{
  "n_experts": 24,
  "normalize_top_k": true,
  "init_std_router": 0.0304,
  "norm_eps": 1e-05,
  "parallel_block": false,
  "optimizer": "muon_variant",
  "seq_len": 1024
}
Below are experts of layer 2 (counted from 0) of a mixture-of-experts language model. Rows are named router (the router's row for the expert), down (a neuron's output weights, with its number) and show model dimensions 0-95. Each number is 500 + 25 x the weight over its row's rms, rounded and kept within 0 to 999. Numbers have three digits each.
After each expert's rows: "comes before" lists some tokens at least twice as common just after its tokens as in all text. This comes from a sample of Wikipedia text that the model never trained on. Tokens count by the router's weight.

# expert 4
router:495509480470506515484513560550484529479473529480500469511525511510536550505532479460509508504509521528528560516478560497509485512520571526542438524508502495502511483528500497499545514483501493491525483534458511530533503536506471481516495483498531480487475507455484523472501519499478486521
down0:495479476500460511476444517482515503481480525532485497509483468492503490464480454490475510500499523475481513504432503528485479486507509479473454472501551510416486517500484508484473507472539481485500522517468524471514487459532478540530504477471489513460516522498508495480533525483499482502
down1:480519521460523483530471533472507485483530499491538499516499495512467519512470526502508563526526485476494477443500490487502521489526532504481500513490507499538444454504542495467499482521528486553451484446504552499534556504473455505503481482468524528536501493512544437489442517465488523469
down2:480504495469509519519504489497500534499536536486497513547525527466495456485529498474523495500511534569530480514510505467484527486491521479538537489528501483490508479525462506504538491506505496458470480478514511510487496493514494504505475536505479499478475487516494480500518528479520517548
down3:480511456482508442520480491491520465489573514458499486504488551481524501538493496450481526463493516485536479509456499532495481516525522484462460508523460503519530537480521507497460467472497492494439498467501440495468449468537491492525496467481478486459551520517527531486485492488492487513
down4:474480469515523538511501478469472466500484504493497488495524467501488509529502499490533514518510498498467477517473484488516510530509515497460489461484460487491497491508499506505480498480537537510511491495492489524478500490515489514483513491487511502503507508489539428478521554499547483506
down5:456533507521530538509499515497483504463547521509516499479536494501490473539466477527520441520482513530475524484487522460472490484478463428522517512522512536552511481520506475514472515502499510466540476492509521545520503529527496494525492529524496495543455511514482522524516530509517517534
down6:555491507513556519485484534475487511530452494503513462498496459511532481454484462513476512534510493522507479496503538511467495498533538536477500505451441516506507502489455523516536450501491500502511531518534482484444457487494515500487469554494501482489482504497492494513487493487487472533
down7:489533480491453510466474506532537509516523509507509542518500511517545516497491505480506465473478509490508527538492455465501546495482475497506510493522522524507532504480498511508492519542465518442481480440499506493513508530478508461502515497508475511534530433487468526536534508500487510498
down8:483537490467520492483521539510523472538483471472522531484481497501497509482512525504529492499545476546461537469497521490492491552448481511496511485470513489533552474499459498511490487457508546510499509552533531487518559521514515459524449504488497473530498507519482486491514491544507488513
down9:494488494506527526513481464525564489518497528500525512485459504486469496523525503496513484493506533515520486495499491499497499509494501481469514454484508513518536470469495475498489505505497483422504531480473513507481455513493518541513497505479459514444505481491508488502457517511523519465
down10:504494498512489556514470515520477530485474464472519500486502461475480487497468510491537502483467540548490498497496526474534519523510508505503509512503464518461509507541537496520513449517481493514500521496574542501512481487554505507523587508529508491505511506514469467498538485497463511511
down11:502529465512496465471498463518497522551525519510506486484484555516483522504498455496500504547507513552521563538471502504477505512490473476556482468460504471486524482488507485500508504527492509481494477499527511469529520580500491501537481459547465480510487536520512518494510509536487456492
down12:468537495509528474499486475494494497507464484522489532472501489512496515547500450529492482496541498455471477471497497484456504503497511482500529505508495495495547482496535489531492542496510489483535456496507492482515502527543524525490473538471444443517512480521480579511501470488567521488
down13:529503473480501521475501467472520507511482501544536500501499508508507452475484509510467535520507478501467490480501490489478539521509494510514502519509464457526493511564461515463471506489544496535435533522480477465525490475542519486491525523469510492502548504472533501481492507521477532522
down14:517506485501498479504465552527454492479475483457505545479511490509465476516509495486528483511523507452472496481473486491514472446494473512526509550511495479523531485441527459503514495501467469461470549501524490506484495500505482520493486518501467479468524497547486525521528509526514500522
down15:468508530518492499489512511508496472476518495496554495523511477506481472529504490528524462485481522526491470476492494490545529543477487491479545472451477492483461491509516489512495534465460471472495486506500490509491516501492496486492553440465526478486513441489499473485533515496508510515
comes before: ":", " of", ",", ".", " in", "=="

# expert 13
router:528502508524513452545463487541457499531504505472498485517481485525473489439508456511483499493486510497510455498455480503514491494490517476495471486481478533465525531516484477443484473498466514517472493499492497440474502510466459521482511510521498461474517492504521481478476530503482538487
down0:502470497545521492487525515488484513483511501502531519503488483495516510531551510535467494517501530542485493498467493485467488484506537496493524508518496523539487508502526553465500516482502475476473482519512497536467503500532546460475471537516501499505529491515539503510487468490541510547
down1:477495515502502490506496504505505504484509493521460505468508542519524477502488504473492551543549486524503517490493494480527532474516534468514482499477505497503504462531486496469476476521482480503514490499549502515555483496505505448532512501515516494502514511502501477526461500470460506523
down2:495485471488454491510477478538520528481504474508522457482510520488486520527496485514489474535502561469487484557474497481546504543514492477508508544527494456507497527488516516486545515522503472441467499509488542500518476507536471510518466518507488498528490493501466464512493513499482551484
down3:476479484490546493508508524480497475505466493496507497514540485487537509529484481489514468521509488508499535496467484503516521520463493407517514489499519519504507520509484501493495515498448493521501443508521515513507461467477541539505450510494512506506500512536525496485531510456467471479
down4:523552471490512471514487508512470513523508547482477529494493516527529478459486528473481450498513476496523528496508519483511504498522525458506481542451459438461512482452470496482486523464508509486502532548493522448508500464498476531538449534494506505473521529524503502551484539483478487489
down5:507469512449498478466494511472484471515522493505503477507484497534523535474466477553495484518519486519490476464492547545508433494478497516502516466556486497495517464539497471515550537457511513462505468468498515469474487505467507464505434506541497503509484527484500447529509476496509517486
down6:462542438456520500486487485495484507520530510456472502501510473475505514531515539472531522528462441545479504496529498483487499462501529468521520522480488513518498495516510556543527470479511472468470497481501516510509528493470522538504525448503462506522502492488481505510521482510478432516
down7:545537480509500516469512508502493524521466524508517526459502528509499504513519512508504505519483475514481481533538527545492479516478486505520507509464483460509471527497487455428513456529504493528454475484531509505503457473502527520483539456492543517457512495512489489553462491488558516476
down8:490480503547492483497539486455488437468503498523525506465469481529527500524484485527506538502533516499507500539518534522525513458542521512473454520505536539501479576478511570506492512524442490470520501496538463524527481530484518491477536498521519499531516493500508473469539490471475513531
down9:493492505529481538485501436501510507528518491506524489498493501507473520453525501523477519504496500456479462478547500536485538487514513521479496477512468525464491433470491503486483475516509548518525516522527483516527453528525512520510552513517488469495478458486474526488531543477460500513
down10:506453492514542459488542490517479506517508475518526500537500446533487448535472504481507460497495508538506508532525515448528495540506457482520490492495560502449470530516509492532531476449487491500508529482548538486517504474507503494526513489519529495524531509491546558497515528512487518473
down11:479498480499482533496478504466484496507512511528430494476506506446523495544543494496507531512507569533503524489503513530522543513535509543480506503496552488488520467495509497496496465526531539502511525516538515504518496502506504479451508543487487518545542502489475486499516505538439498493
down12:474513476493505532498512517490489467495533530527495503482462532487508496500496517468575514560468505489527529514459529520459509535481517485502544505483475502501556500562515499505551489468515501532481485471471476525501474507514506496540462466501575504498494517488454495520534511505504496513
down13:519467480518454498510464506502509501510450505515503521520529486488534508486532509469515498520516479533508460445534467547520504502507426520532519506524498487472541513511509514511522532509472517495506485507479491488476462479502475497480500471508494530518489491491495506499496544467526499497
down14:506524493508494528488432485547488527449544467528492497510498464493465474429483506509498458492528538482539460495497510500502521538444500468477514473533483488462506490535487514515504520505482490493485510489522480530507438469520469474515532512490478479483493548469492478508484545526516482470
down15:493517495532492484511512509493492522492488508543502525510495533480499475508523497475499504492515489514455476500479520468471508490518486565463511510499450495504467479512528573487486521473567471468524516464490510530512536457469493534503376533510503479484494541518541487508504483424507499511
comes before: " the", " his", " birth", " its", " Historic", " their"

# expert 21
router:509493456481543552477504481505486511494522503511492532480466531449534529529493482476498509480505516501502524470522489489513516536492497456476526506502497501496511488496510514498491489465470464502458527542473581534481511526509481481529505499532472506495452465481491479509487445492523474501
down0:510534518544463448498514494529472503488506498465456457469492512522489536498513513543511493465484501526486485536479489500453499502505471534494524466499503485543499509523486536512527485496521489512514477486477468500480515506492484485509553452472513514513533468506466503507484528507493530539
down1:483472464499504478503513530486464497504487515490451504513472506535456495495488501482492521502521496508493470491488495490484471499528516488477523490502457499481481478489488533523470517500504504482491533473515491459526454493519481523519464531542480523504451502520497510500541477471523498532
down2:492497442523498516497502515473486466499476528451481483501476504489504508498512516506485482499536513508502490516499528506473499499468514506483490489514469520508470482558490488455518491499459497441510519487522499464450505482514523471518519521508511535504493502509541498490495509520530505501
down3:489486485473512478489491504528496477466474470492486501479446434483517488502522466506433513503503485521455518492529498460515533497536488476485511489462466464476487492481530506512452499452538480516470537478467517500512470492492555528559523509488567531461487484506517521450485550523515452519
down4:551516529512526524468528458535518530514531513502499504536519504486489525480482499480526475480484478506523529482495534541476525524485493510486491501547473478495459565500532506502515498539490515513470535488488520500489474498497451497488467464505492515471450491509508535495474500486475503545
down5:481502497550477513447502507499518504491484479489497501499518500486527529509499528502511496474505502506515516495508514526511534514518528509509509480506498465504477517472487508512506506512469489507531475515507484497537485487476486484532538506490472474488476475514512505472469550501509497474
down6:491500475481521526518495478518514517510511483547480450481453475479534499466512475503506502478548507499510518460506526491490477483530512510467509478545507502473526517529510530491480540501500526497506521519503499512523483496482508502549487493486480508453508494482485506550463502494490460494
down7:521517487493473473503484491442503481487513485477530471462476499510515518479483489504499496483479480480453496544528529539495483474484511516496525479464501455475493578519516463520467525448504461497549495454507499536484453514468481478472495508478544513467505477476535523511522515491485512461
down8:491530446490459492512535492507523484510471476488471509510519521478481527489518494473463500518455493481484481463525513531426471518492500507561507506557523463506500446499454482506539523470477523487510482511496540497530502485542497489505510523488480501536511507492495482479479501556533548485
down9:482528505498497544495498545496522486522537483520509492459412491462473468464500477504479481524512502489495508464519456487521522508505476497499520520482493475500479526504489492464417482471497523491467504525484525537512467514513533492489516463452490504489537480469507527503448540464534472533
down10:496491471524505498517488501498435511502498471506500550478496508527523458505482475493442528482470541447501514494478527496500524535536485502533490511439501499486502470518483499502498505510518500471466488474490494484493522460505543551507510503489485483518518480519482512484469504522505430511
down11:473485491517465499488496529503488450484457515534522498526483508498485526521481508455465473533469495476492479478493515506522509454563519545516510518503501509473495527474535533481530487523532484476490526475481417479520498511527486503448515519451488475512451501522515503543548520512469506485
down12:500510541481481506492507531483524501479544519512484496487511532480536478499495504505526506490467554496504507492517499486510517503485535485474478462454540517491484520486491563537517518523520481534507498510486499496514489508499512466514423497505507515518520495539498453483471502540484490499
down13:502509489479464520497541490495510473506501533489495479469507496462495472466483503511473535465482515515465530523495543499483508492486534494491522491506464524501575524516531520496487499518550527505547513487469530470520470518510527482495510485471527472533513529465503488533513510458532489470
down14:530583512476508494513518564466494475520499488488475522456519539520513518533482486509514480509492466519476472534507543519476485493475553476538490525509526504507483494493501481528514535499514473558520476481512509508516487470509451450515500506529486533457498517483488474554533528490452470466
down15:487506526496474481506544503487485487502446483467491485526517485521525519523535463508480511497496461520495503513526516462502505510504500485530501517524485470500540476493482547507468495487498517512506521465506546521522496500475501479464556520499521507506528549491529486495504484505563446493
comes before: "\n", " The", " He", " In", " It", " This"

# expert 10
router:470551506505482510490501495479494521494473547522509472503471487493509482507503497553463496456515501489515500504498503499497453487527510479477505475485501529542586494501482548523431487503469508498503501475484516492518480495507450515503512491468529483498500485507502520517499463482490464491
down0:472540502483516484509511499509522520488482515488530444500493522508477497490505510512535532487477464473529533505478470489485582475518500492491527487455512502495495535528468531500464553516460505511504522458508484486497452540493493531503513496488537534462485488488469501489458521492507525478
down1:545525498492510467516478544509459506490487493458504500530445485498479517548505517460456523534448469471486489533525483482470534466505502504506550542472496487500489457469492502500492468505541529496518470488475529474491511514490511538493554503527516477502513496466500539472482525496527512540
down2:520485521526529498465534494501501502506545507495491488489510510502544487502467529529499499464457524459460468456524492468546513510525507446501487531491507486476432533505515480509534489542514529486506484524487501538501442494503499483503476462469519516486468528471497517470556484507478488503
down3:467468470556512538477499471494485487452505483469510480521514497501506514539520491516495464527486478501558484504485519484488488476530484495471501537502515511466507520502536529527486475534474536487484484516493544487468513487500511503459523513510476476520503484509479473486528471481466477539
down4:525512469526511468525469500557497483471513504498474514455472535455497508515538464449500511509523484468500530524535472493538467479514499508485460499475541515504479485548507499491517518477531493505478489519485488479499456500534493530476548486468473508489497497526550531512528511513483520494
down5:516535520522503471527540510526481487477508492473545518475483485490489479495514506534474477463536495497516491531460509517490480508440538484514562530501506484524478452467507518494487529524516507493481505502503525503522481481515487447546501498484491506465515514470483507512515544518513469523
down6:499500485487483525529517503501540509533487483481449491488497431496515463479480504507456531496490565490535495496508478511467468484470481510484489540494509521487516454520500467484457476464513468458508523473479497509495518492490514463491520520518513523539493505524447537474483461533526481493
down7:526504459491481501520534499500486553508522506489506500498510451495459530491487496508477540485492492512515503492510511451481561490511496497472554520518516511511535471511467534497524491509477500484490472494521504556528484475522456450518510520473473513541485474479535454494470509523480487524
down8:511471477496508537538479480455493539453498450485496503517446511504484461487557489522522516511478507446473529510521514479474498544507486463495491483513519466512511481481489466470519563517482542482491549529496475481510540508505501502511527518470481510534536527509517530518527520481506569528
down9:534537517466486540478496475519467467522505516517508500497492469512486507487490499490489528528514527529514541515435502512464501442477487524508475470542501489497491483515486514477476500516507496539436513510532509501506509477530501493533516542518498481491502518486508474488497491516510493484
down10:483508523557468514486496497515445512489511493498446517485496471509496519496495535543517469537496461531499479463528493458499438463488530505511510481452518494535489495463558523523502457485485477518521526465504504511508444489505466500509488527471507468455469467543499508467454503453502515508
down11:456474511494508466487540497520522498479515523542516524500472499475506526502477520480486516501484547482498530523496502496510506510538509492494514501473500470497498520488522528496535556528452479478488561521467510512500535500461478518504538487467485561453449543479493497502468495469466529476
down12:469480592486484528496502424546536512486484510482538513470508494489443532527517454491525473468511493472500461481523565475510490523516498505472469492546466488501532518490485512503514470497525511485488509488498484473477503513520496436496549541508478466486506469530514475544511523493474499509
down13:489486481505520485482528491504495504477503477460522536526522489511503524535472452504509481465487549490478514537431500450474527519485528490491569529504534508527480526531521459544482508527467517490509484508517514473465502488463492529527510444477516482502475524487469470491469450482454491490
down14:494551477484517462509497513503511508505499535519482535493479490482495463420530494465532516548544492476554519490521502462471546511492540519491477497508518486486513473508515501523490479512513528505473482547500510526574475435532509491493493497529522515468514511477496495544485513509485511508
down15:518551470494449519462520545527480476499497512475508533509490527513492527514513509480470481498498516517505522574497512490477474495507545484478510534517470527483494458481541502490491504493506458522490551499445531479574496489482492555493448483486504514496509526529517457525544463487482487477
comes before: " ", "\n", " 0", " 1", " —", " 2"

# expert 12
router:495480513539511449526528487482479511523505502469509485520487537504510529472479493514513466489536516459515458503507531502471569515557508549481524535506485515494500538524505485508466533504496463505483483514504532527508477477527457522536481492521509530522532516526504529550509500508514531500
down0:499470488522518460567520525463509485479498489471522514498465509495499506537440500482487509501513494475530465461475510474523461529506498484438511547513482463474470462550531526471493487519486505500506497486492502492518491503508522516495498499533500509485507474498507516547514509525493511466
down1:465529539489501503500473508508533517527485507559490498494510540468545514512479483504466555524500524501515499504451501491508483522479534496520504483498494498507516437480491515516525468539507448468494486470499505446434439497527505497493508521526497492512506539486501505501463456482500486507
down2:496519479495523556486474512484533510496455510493471519475487465490500472563499512482460483503486466500462517491550536483493524510485500518521466520492481537543476516525476457529489508511537485485543492536523522454503480493491538526499620526495546538499500516480479538461484490454459500492
down3:477455494502485529504517499503475495541480483539497524477486525484505475531501491516486492496514505471475493493488527506473522497498540463487540463463513494512533550497462522497478467483497521519488498500514515486471490466535493491478502509504497480509532491490486501475496523503496501497
down4:523539515490516523506494523503529511556474480526486486509507456520464467479480459497516481497514468518500514496557491494445513494562469512499490530508474483481509488534483520523467494468511488528494503516541539513469544452491493500473504508477547504520511474473504512485473459487523521487
down5:469513515479462485568512471516524524515522527508457480549567526496542493503482505471470496526511527449505489502549478505440504501542510521488496484511499470506513558523493538506516515522482471518503506510474491489426485477529493508493504477526537464455520501512516489523507517512504480514
down6:531504510499501465480525480468454528509496521542534500513442493491544465488541533498517483524506539483467499514515494525493539485498519513506490505501513453531513489546471467476493530502486545444495513456481520483518485540480505488513472501474494505502497483508479522527479548510501491480
down7:500478485473470469472493523495547491494495549470511488507503513502480489507510474533529503516494478525493535492510539482515496514513446498468487495504489522509499526531547525525460458486456511470556510534499497476528515510513504470498416491508511508551524438496493496468515534521506483521
down8:464469473549515519461459535470497505476489505455472481493491549510506509498493551492508491537492525495519534455565513485476483506521517513521508508472526497515506478526514499488463517519460489478530541532527488503501464526515502535531452509555514503504488523504505471494514478545497486491
down9:473512471525514522518507501539516498498533486496548478471538499498521486516501512502470485476515466480468494522504548458489511471533497491480473494474500501521476524464464460525500474511503452528528486490486466501500469529465503516520515511515500515470472488492491480433495486508427515510
down10:468488547516493487468502520464475515518472536514456507499538535525458497548500498473499451504494490491487485501497469508522477511528576472449480529507498474562475480533490502469505490521488491454492557513503508460444528498508511498494487503489500495530437497506484500518528519503501530519
down11:529485548518507487496542489503493502438557518449483481498491507497539547504493498478537523491484498489515490479495474509511480492510539482493522518495517518540504506483485538530475523485530521506511469469506453516499527479525520474524555472509515490458515488493544499509527501500521466517
down12:493446548475489546542500477518533469498510505482515458498549456488490432480482500509493508520508526490487498510489527497518495484514550465484522519504469480478469499504480480489503510518503502494484506507488492482532475486492512530513507532477494505480515507448523511523483498504468512507
down13:497517492490505494510483445490514481458490503482501494495471460508492478472503458507498500495480464523503492496469483502461459443507537529508513483480500490515474519472517496507478537496505468514485480458496515555458535511499468496452459513530513541490489485486513528474488515481498556518
down14:495503488474497505506518528495511544478493466565467494493529452502515489476472521506471530514452475520536553490548494487476508529480522521502487528497485462462503522500466473517547509528471510502474496466516487494489480495480540479526456490529511520530487454500479489503468502523531502497
down15:500498501511503459527477512501490496511517520477452540484483528519512519482479531475516455441536520466486463496486510505509518504566488501529527504504510508532518523509485504521528493473520511493483508529506499506501462517518456489512531493528507503471507471486520473539499491535531514471
comes before: " the", " and", " a", " which", " but", " he"

# expert 23
router:545501510507472524486476465527493503446497462497439516541509504476463501530458499502496469500484516514496493504507485487516529493455456449529538528507509461461469450518503540495440558528467479549480492481465487490552502514472483500515507481504491491482466490499513514525494503502478479460
down0:473494507468475503530509491455544491483541507497514507497527508518562512468504447488494509468481480475486527476538498445531487526504480506518493478470526498540531495476517523529500515471501465529507474529545443494507476498472487493456498512490530503512512506488477469460513469479473518498
down1:571514500521506546505514497463526523544532511491519469538517479472510496488519495492461475503502494492483485518502485533463512506514494516488495503488476472476491467486525498438480489510539489529489475513487456491499505501518459533510565497495490519495539510490529581511498495503502482498
down2:504510522518535538517540515523505491485455471485471482527542482529499491462516554517483488452535485483483516479483463449523483465513521521464499521524489498551487476461500515488527498513525515510500506537475518529541510474523513500518488507533525478507538507485491528494460476447519493483
down3:509514523514491480489457500483521528484494485460533479497509495440496468527479486510450511509504495469493505502479530462471567501516518499522485519510453538573510544477478509468518496463511478511528511530480523547498495521513497501493503520519519470504522502498514475508495542495518460483
down4:495503553521470531523521523499515517488505531492512470489490489501504484492524550463503529488571501463491481520502518457475503525480476511525489488494497521543511456507516516521522479486512480525515523476491503496501521469540528503534478447545487508531498497529510492499522479515503527519
down5:524470505545522488492508485485450491486486497531485485533468486533520499488545528520526475486494499530475505508466504516482563518513484513535500502495475470493515498517507497517513467469422493501499541529486504505518519522480491485473477525471546509513511492522499492508493503499505480512
down6:504471485468518475471531500524484502502496544480490509534496540489552471547487525505523517528506510517508500508519508503496507492470495480495547520473509506499501507466498516433521497486445496473461469483491533458466467528512495529530568481466531494441490509523462525507511478530531473492
down7:501532496516513467499471537464485496518529479530497546482536467503529462499453507507521495501514485541476430489516507510514498493461508548478513521494512480506509514548484519522508514489463511483538520512494528514433491551495534531485467473516527511473511514526496463463504508494502477503
down8:514491498499540487509461480523479502513529489495478463502526468532460449503487494488506495521483496484467519490550484509479538460521506522479499487482528485455509500503521508512482486517517484485514481505534511502502487496526458448488445504518489548500498487536473482471515490491510443484
down9:518502519472533503517522508446467537490492526502492478495553530487473500494486478482526488515474498500487483536465481524509509481482472482496474470532489500544522509442465515518543477508451472499465472476474469481491468512507488496540496538482505552473491540488498512486495540503569506536
down10:486534538519528492451494515505492490542539531562490505524485480542467492488551476509522519460493481535521496494473517566513537553504496534494473508480477495495438469531500498491501518518439518511526545528504512499501548500534493521567464482530487493506500503504477451494437485464463491483
down11:512487506477548497488497516497512536530480498488474508464486489514488479509505499517510501460484535512526537541521509515502521497479550457512536497466540499522506513483470499515480474484497512473495478517508546451512491545550536505530508544493496516523526490506472508479516570458525488502
down12:539503479511525443513494520488536506507486500511533478462486542466483483548516529473506510508487512479507471527490554466493518470502510494493492501522489506455493480457485488470522504503533533478497550493513547475518531497474513551529476556502474476499526539504504520495461519460501544482
down13:486512518499544491496445468438504474506517504545522476498486574468503493541437526464500501539516502488522542485506515503501502497519510462485514510447483493516521482536509462525491511522502477513490459458525495456464503502482488490506505498540495541502518459518470465526515486474509540509
down14:545503492478487491457473427559525502527501482527482492487503459549475517500488478499502504483524465479456488530495506465516534557447513506526506524515481528517502509483505479446497538497493502496468524483486510490491467527524458546498526550509475503502510512490491515464483510482499502468
down15:537507498503515477446530509498481471497534462531488485477500502526536494455496482518480504513495533565537499466514494489547481494538515485503520514500530499493495496475521517519500511539485506544545501495506475514498471515515526466479438508541464472472510517466496510502477517442486498495
comes before: " the", " a", " his", " he", " it", " they"

# expert 9
router:517467502437515479503478493507493516513544523477542519513504491487503490496481513490485523481488488529514514512433511454504526547513478479541515482469521460508514432474452522469466523474502552463472510496422507527516503466493494518492530498531556533513531491485510477518485490535475508500
down0:491505555526497478470506539512518505495476517523478492443497537524478504506481475499517482506515499518490489456494502496542501492511550480500495477480536488528477513515565440512463476539484477496519528508503491510485486477527480501509480492531519484517519488513477554495507532534507495502
down1:486501477507480516532525480478466494518490491504460527495462532517496504501518520498504517471526499532515499502467534491466448494480508547532506467517513557467466519491501501517488485494536480509466478535484501469485482504492486546531487494467559499538501515512481554498515499568496538490
down2:482530478496489497512503485468475468458493523504471526544527510529489468510481485490506504490481509516528471504500509516486506515525534475475482449572461546506519483499530473488502484520525457498507514499499502473492463560506462519507461516528497487529456502502483483494483508536557493502
down3:464500527496479493483498521481530493514507491459519510473537479478454513481463523494494514475538514504495449495485482489514478544509525498502493511470453441509525519496459486551502512479566492505519482482524497479508510496517470510530517525488511479497502475485478538532500483514503481514
down4:462487490500500510498495483497461476487506526526502500509504522538515512480458528530518490547506495513496539530497488503464503497492486524451538480489522552485484526492478499538488514538481477478479501540534480552550525560501523537532493466504483501500474519472470500462495470497505501456
down5:502474472446539487490524500469469467506542556492537528496519487511496512495497499530527451486469489517511529498518484530529472469501516505478494527504498488516516553451494481487507473487508489525530506469472479535482503531486476472473548480481505555550515515493527508537505491527514523486
down6:434538516497550479491501499483530471511538504482500525464467500501501494504473546504543496488511488503526513500497456454480433542474540506447469493506516531498501490488542467512525509460505476523517523496538481543486490518469494500521423459512459462503520493499490479494513500484516500416
down7:476527528528493471537550462534506466488472474534515488478504475512548522492512468468539492485499513488486503510519512538461511509459467517508502489476519515496528489497518479480500472502506487495520456533475494492499506524485467506510436529488484505520490489530498511533491505499477469509
down8:496518536480532454460504523457474490488483495471479492494528496539489485479495494508535509456459467524531496495494486505472506461480534485488466536491540519532509477490494493468527487492491540514503446502503483491512499488525506506475481481477506512516508537498491509464474519498496477439
down9:473495495495522523533494500498547543512482492487566501468525524519468544486502496478527492493477489479523535499542524499453509516519480513491507456544478501467501525505498534512473469484526532534481514567513517449522459459456473513492533504498475497497483505525453542528484558500506501498
down10:496498472508462488496457497528539545508517473457501448468496446498519531488447472492450487480519476515493500550500502553477470496485480482472521479517502531476513513511453499468498484462532524472501525498509500504485503487537508518512508512518484530506477483491500499455495475494477487479
down11:495486444475468479499470500442476524492490515523498518497467465529558506529529458507489490532565534486540520468541429491495523481488504493467480490520503492517485508463474452514493478505486516505497494520537492470481473453517484528530509518519568481491495516505527506508491552447524501513
down12:532513543490529500424514485511516490497510505524503527490484496521545518515499509488488521435525588511500525499558497493523498485469507527509511574511476518499480500513467493528487444503518508536505509547521523486509490507524506489482549484489487500494509478500451510540483476490487516494
down13:490518472491511501499481522485523516504475505526504491512495479483561493493555469541525494501522476527553477508485552542494513506540491525505534483519464470523487518517506514535489532481473495516498458556506540530535481514505533511516539517530560537510501486528479485512485456466504477462
down14:455488522517562558484507470479462503526436519464523526495470516492452523487532481516494512475474515521524513508518505511521499487475508517473502499578526469515531506465505493514487448508501489544559534507458530443493514501499461515480471490530487504454492523508515496488534496549516501498
down15:543521450530507487477512481500536468473499467563563501531499498506471518512500482476488476499485530548498486454478511497511496491526509556523463512524499505492469495523478481506525488484509476515473515515519487523461476525482510460483529515527489512549528504491492480491476499541486505474
comes before: "-", "|", "\n", "==", "=", "==="

# expert 0
router:502539534515489492492509496550486495519471482485516454513506471519491474519480502457512481498513463513530522497527506539516506495503512560468510491500518489476476477500503500470521518500475515465517511528509506502494530522530463555517491478505502499549489554503511490470497494516546501508
down0:537481506497537507516509498525523500508505526468529489485509499497498503504503543512506549497475474490493523475494505468490488475512528477479514444497523488515542513492516499543484459499497478483507515501493474486495488485467513469493553492452524494474540531495491501495488511538492492436
down1:506504543507491457490526496482522482509527474523483460502549498544522500489504457501493495498529510535531509530426558497493493497469509502522525518497489496505498491502454515485527459484551501522481499538538506500556527474485489479496490489460495466482490493513480477496477525494537485488
down2:473481509513526478504526496511502479521488547533483474525490512493450520535498465502535494521476505492475493526489509490524485510473524494476486517478506510494475557497521511478501501505506541458519497522475572471510500464500471475526522464499505541481497502520559479518491454550477496543
down3:464502529487475548526491488487504514545539488502538530481488492478532483477549503524520478496497483482552509518531474505578493527492501489478463538475465452509488451509459471494503510510466471473461513490499550524509492475555485561473505491500483471480525482489499488471473534532512513448
down4:575537537480490513516508504494509472497503519475518554489458482463517524489525494493511493523480493414502506460519506550449491545522502497495518487481485517551480512489454520484532457504532489490507470472490511467490495506456494497517559492470512505508505470516537525489538513484510487503
down5:450513507495475506451495532484511523500475480494520483538480505577513537520531514495468491532482540530490472485485496523506486535489507508501479472449500513510483467469464498488484494530492468513460515546493506513535536490511512510474463480472530467522527445487514473498514501464491529497
down6:489533453478559507479510502552476548542516521508465531511500497532509506495514498479473497464505519498467477499485481533534518507488508497511448488544466499484522541487565524496502527523478509478502533479504505504509495493509475445503442496485473498478541456490508530541508478492506504512
down7:527491502495496541520515482493481483468498448463494500513492502522511488511484514502506514528503478486497483536471467483520506502538485488524507483500511499460493547489499497479445472450450527498541523507498532462537502498506498518490468518479500507446479559512496465519459550492511539505
down8:502487504510468482516475443504463475499475433459523524518496495498498462509541500525519490495539480541477469502518524480496499496452523518466590506493522491473504533481538510457484512511517472523501453520492520491493528498539564478506479491524525486528499503452490489462526511544489520504
down9:507509540495544537511490519508540482484454526524478499527521528516448486480484442452524467464478571491487481472503465492540512514503542449487511468516477484515498494496463515539486473487486495530494518497487477517481499496515457493528494496501531543513469550528468506506526467497451483534
down10:520480523467497497514490486508467529529533524481536548500479537516484491491515485481509478467535467548478496495457499516510525492488502461497509514496527485470534539429463484532518493464518504503465489480504554477491487534482489529517485488505436481487518509496548514493492518509509466515
down11:513471490511415546497474499529474493533562484527473512500505501491469481483510510485508502497463523462504533488501513502519525429496481509508519463462486513473521519504521527481504443504469491460526525502487510522492499528494491507465501522532478499490549480537503524537496499511498517483
down12:507534482475513529540442450457521503537547475485503518492515466550481482477500486477491491494524449467529473514482489515482514464506484492493527482503483512496488498482488519517531535521535490460495453482503543449496538451497517499459515519432515466536523459482499532510490462481544466481
down13:526519515464503502472489484483503517541499514492512498533468488499550497487511533511529461489497468528507513513525502498477508512459518529540460529463503518480447537475499494483503495488471479525529485537521507452514519482515510495501521463525519513499503522499502540510532471536509499492
down14:526475488459537522500491486478477486475511498544457501508522477468526506507523505532488507498483494500527488488480509478490485525492505474511477539469499515554494477473493531442508526505507501521491459493486508490508562501488522507542487498488496508530541504482598513462494516472489460498
down15:513532492535457522527491533472518484529487501480529479509536500492479468477470491495513473484527484523490496521517509506493518518453504504485488501487510482508519451522461517477511459467495480418516522492552492512455503527490488532557511533522537464520512532544501498485493523514532504509
comes before: " of", ".", ",", "s", " and", " in"